config = dict(
    n_experts=64,
    activation='reglu',
    moe_layers=[2, 4, 6, 8],
    routed_scale=1.0,
    balance_bias=False,
    router_z_loss=0.001,
    n_groups=4,
    groups_per_token=2,
    lr_router=0.00105,
    norm='rmsnorm',
    batch_tokens=[131072, 262144, 393216],
)
Below are experts of layer 2 (counted from 0) of a mixture-of-experts language model. Rows are named gate (a neuron's input weights, with its number), up (a neuron's input weights, with its number) and show model dimensions 0-255. Each number is 128 + 32 x the weight over its row's rms, rounded and kept within 0 to 255. Numbers have three digits each.
Before each expert's rows: a language model's description of what the expert responds to. This comes from a sample of Wikipedia text that the model never trained on.

# expert 54
Prefix fragments. Word-initial prefix pieces of lowercase or capitalized words, such as re, con, dis, Pre|p|aratory, ass|ociation, beg.
gate0:125118108095111158100124115121116154117112076175128123112127106111151155180071091115141190183099124118112131125125068133176135105132118132079108140102098159106157146104134066184102121157119133153183154142054116100106090142193120103180123152089055109146136132078104106116108111150157083068166132153111152166107136126081062090196132093163119144100110129118093149147088176174080133128120138124192119127066198114114134161105097171131146085079178036130112048138120112135098165129160059113163070137113133092127116171082090115204129102141167107181139130152141091123152082118099185117115119060129160190155115090128127103148097132159132196098153160122138127154171111145093113169081054092106177115123126111112127096164127115159127062127159114121125125149094176146141116169157118
up0:151151131136175171144120156107078135172137137123126153078156136122133126137143101129166141025169219143068092132117158125102132126140183176028136010083083135137141141183131144111107128088129153109160142163146102126080153170069159075081142174070197106087139133174098155170183121129174102151183068126093121142101090120142157161050089152136126155157072191203144124139138139181167170126173099126132123092147149103125145142145120136110190094183103143184145130151119122111132123136104139191084147110152128163113099152165142150096163133144161079109105105152125128121117120116105071109099118143103144143133181089132097151136160113089087071148134119191200140162122104132189139133139121134122167144132156160145144121131107094155134153168113132105086095119115149097157113120148121

# expert 58
Table pipes and adjective endings. Pipes, spaces and commas in number tables and lists, plus adjective or participle endings like ble, ate, ased, y.
gate1:179171168111125075091028153129055126164113098140153121156181136156132141076133099167164179162143141105109170071086110159076114110082137104125153144141183087146114114136073144102101206145159154145069143117125166116121116119124130173135096142143115122135149154097122132150086152120128124172094128074126191142104164192137190151140135088153071136125133156146136138023180076097042198177065162161129124184157140129143149207142198145069110127160157119063140125100151186100097133111095133139153114148168112135111149133116148127113156142106117080138139116089146123078102118117157108157147125105155109120126146104172129090129137147110116097134163132091128173095127150189101153114090101153150131112079131153149136190170117122100117185089169159156133122120110182182119107130180158
up1:097114088152129129190136162167199113102217153111145150148121134073118114103064134105080152123165100151150106178190173148176085118124154129128119154088092127135122128185179124200156130076118098092130166144103150120102182141144152042085157086185111118112096118153147144126142106140144137082124126178186125102144175116110104167138104152125114114128132076100125105163093143096077085133136127102122075153119095136122061124108096088171120111167081151151050113202089136144122077112153109125137144117095191119127128160114113140149143114140176156109133134187124111154154102095192199078105164108100138152153146120141138139086110126059104112066073111139097133192164100127080109079153110085156148083200125129135154125099079155110139112183119111116100075123105110090129181069139123

# expert 15
Capital letters in acronyms. Single capital letters or pairs inside acronyms, call signs and party or honour abbreviations, such as KAHE, FDP, MBE, RB, US.
gate3:161136124164122112157090118106143159084133143091108162104112140132078075158163104109126133104101118148155110100137149139111169134093145139143094110127094095095102151128106107168132162110138118130195108176108145154166122179086201091137099116134169168162163108092203115115112117116142199165140112093119091112194160095116127109119140150128124094105149160097055169104072125075130122088082088172105113156159143106138115134164124135065102158162172210118111131144177176063106140134139139158067181131173170100091107076153111133067085145144164127047137105108109089104083095189078147134135152094076137137090127120149114155092077038127196153085187122104118116144142095144074131119136137170137097132112150147106130093123135141138082110195138190154164190175104127100145117153070173
up3:160170107113118090103089187126144118108164130109134180083162149126069087100073120117121119139100139097113139137175155173063131109104143149133125126121113096120125130042086117094106137185145114136154124179099108178138175149154179109106109138116146148160114113106208067105125149140148138142125151175161102118118204067113099153120112146124150113168154113115069162148103181092144133120149121148178115186178102104163088126135086123065054138128153156167070155142149139068166160125155160125118141119174178049088179177152127108080143159152125128121130164149137123093143117088098155139168125107144178112102180156130144117061137085109165204113133111163144130139112087166122157126111158114139102109110115141123193128177098097093193050183143151120186175191110150071143137089084133

# expert 26
Word-initial lowercase fragments. Short first pieces of ordinary words split into parts, often after a space or heading marks, like s-ung, l-aid, comp, sp.
gate2:133160100078124095171107183132110172082102091189183077138091141145142150130136115112145119123108091080142150106090109099107136105166120105093174171118120130132088117139108133114138117119101116141166116150177111133089120135116125197128093123126107108130145139156124146095180118124117147134058044173099104196099171146173134127170151137150108106097098072108132192101074102111069125059113120122159104137135073141134092108069130125104143138135096116103110118128136143094044088084133187179113140114125157168191077146129152192116058072101158126100120065193176076119032180169153095154189132157146115141187145105081097110114109133097110158131173091163128078157137090106140159134094093188096163148156111118152153133089117118120141096131114139116169180182133108125146185157150111
up2:163129121103134102079159217133086140038142087104089085164059126174145139085105106131108107135151123124126133136162158073166140114140125118199136117182117090121076124181084107119131130159149081112134144129136133155157097115140165191140071124171123103113106132111193127166096174111129152141123144155124109117154166033047137134130123164150139153136130098134173140188108117105130124120098110124070108125129122154186113165164099072169111107139152091107132127099134115086131135165149144099065105114125103066157104154142127114157176107144186206106122084162129085120130073208160116089169105186125144182196169151143085112134194135126183156143141094169092105113124160166133136119112159110081123108166081163156088116089090148052178136138129054135119145141143149121124130103104152

# expert 5
Lowercase word-start fragments. Short lowercase word-initial pieces after a space that begin a longer word, such as th(riller), app(ending), s(ource), sh(ot).
gate0:151125069112123110145081122120116111089062142126118133127156166096132210128088143139092109107115163116110104101111081178131137094091087119153130213141116127111128112105097149114119132091079164155158125058092072106161123150180107131098144146131172096155096129155097132102084072167107159170118147166121220147103158135155093157121143132167129088112169179173053146094141113174132066091169150090068106174203174156163167078142172112092119106122138165121143129122098146079039112148083092132108185157160140174134139116162162128134131096098134165136138119093097158152091145080145173138121101129134156160093125146110105104114110129131144107122178032204134130119126113092122135184105108147155111137115133128086041073171145093115133135144132190126109084115178125137109192107118116
up0:112137102096139123103135165116139199181155187121106115100102184230138131149143131155127109130138113119156073100133113090097102151114155119134099129109110103138078132116171160156080137198071081142137147111066153128129109144112115114127152111146096089140168132058095126153128141148116139118125132111101094061219115150079172096176130082062143163143087089128135113095175154174133165105092176182170147176096140158137150074161134147121141065172125192122187187174149131106134127079141192111096164147095174167107071104127131100110072092092104140128085130107070147120106166127190128090090209088149099127106192148131108151153116136100127144162114144134108146072104170133156124058128103111125161082144121136152192145118129171200102118118106095144135124150158096135094104124107141

# expert 20
Vowel-final name pieces. Short vowel-heavy word pieces inside or ending foreign proper names and places, such as Yokoham-a, Nsuk-ka, Sudhak-ar-an.
gate0:215164125067098123123096090114114141102144146130140108130104117113093189090167134135157112167182165074106135104123163089135133140106133104106184131135158152138150132151130111179167167097110124166112158123133146170172079143063109122099138137103182086121120135112079130159122129209103095085134151105099120100104116172107162106141176097184107116175119117112153101130092112134122078166105159153156161170139111180075102110133187173099094155107106121180080084094128162130160122167096177060098131112112134138106098134092038069154139087151177097154078093126132127148133072118109059107112126131149103098108154129149168116158081109233178129089092100113094146151125077127148128166148133087130104111107121098171155123201158060150128155111129148088126164144193161152068112065153142
up0:138119124126147173115097093153148154175145126111098153091119099163092110102124111110169068145098068162138156154147106134091162135146084108140102101082143104094112119083116172131096112159083132117097116101123118153059107132130125109133175104139047166103121056145184146064118130074089112147167122122151127187153117075086091149088074100122158169120179110146129162131119168110160207027155106116178131110150138116105144129119040118141146110136165064185152135157101145163137140082099100160131096168103095111100097187161177192094146174119087200128167130107098197123103131109099127124134090133119143142160091168059080158140172107088132096162189180136083086080116124141117176123147136172152139160147136131089108119135089139127112094139163125136120073115116063164159158137090145

# expert 60
List spaces, separators. Spaces, hyphens, pipes and commas marking structure in indented lists and tables, plus some words like writ, Jud, fourth.
gate3:156132086149089107126120119146152069168118107147105083171141068108114154079187140095152110087120143086153147175109124118078117118156060118082120104136106137100109129122097168166191089104074096160114158133132105093131161090127164123075145138169110076036144064141120143118147149144082178129155162112134127071100080094166129107171166137070105081142113129124156130142108143151117164139138154131178153148161160096104035173123152127083176140131162122085156115130152112083203152119203138184131146067159193136105085096111071125115105093139144146124099073154143164126089196099123097136111073145164113119111090155143117124106150147108153078091189100190107092145038096078096145114133125065128130150148108120083139162153137110091106150105130105110129153117153156128179161096150161
up3:064142149158119193160087164184158108109130121124094110157130161172080176157122101076112106111148136070126135114077143069098169134143140121142154099151101133053083151164059183169170095122113133158154150114129157114170116082164108092166096143164116112135103156154069136143125156199174151128165164110058199077121123097160085178161109128121106134124198231097177097134182137145142126131168142145166110119186148094159070171137151149125167148109162107110115126142079132106118097112119135121125172173140169145110079135096091127083106133134169120143131146136113117097118156073178132159120124199138138089080147132114127114084176125151120098134153126175150095193037164130105119088176084075111137141157162125121131109127160125105085129091096110111110129139113103145193131137131197

# expert 49
Table pipes, field colons. Pipe separators between table cells and colons after infobox field labels, such as "Address: Rennes", "| 0 | 1 |".
gate2:093047069172114165087129091104139124137135138070173116198159109113104137106104120121099100131151126156197173103120110151123148166114125125121089120092143133103140061118141155136155101207163146097140147139027174101138145093142117091098169122080077108096103139136180098152156132134108099140077133094143123082164132122091115136052102083125163147158153168188136115133130143099130211158084153082152136120129181179144114089069148098104145190096110160169097125064074086097126163125107123078108187100114146099080153117141093174124122136067108106111091114116133111085128163104088111134144149124165201131139083113127094125143132130143086094135204128130132131092106148138099143125198121162165173174138183101140081104078144157144134146173124110162102127107170106196121117072142150
up2:096109065194121152130115116130128098119158130082192135143113124105135092142080158112090078095110179122144146087110145171139134163148143089136106101087185127133137090115126118178135086182158159109179108096092150068107132116069140148072161094081117186123156106150157106170172138145087093132113144111102131093146128152095093140046088076112145135138166128140126155164111144138109167141051224117101130114115156094104131085104112130115150141127106149154139136088120151162127175147122093114140136141083178091091202102071056178088128065093152116121115060167155104073131176106104157159131119125157181145105069157156106145138119102141131102136174166183178095090064133142063102119210126138122175122122180137127093110109163158131098144157115122123111105128166125201126119057141127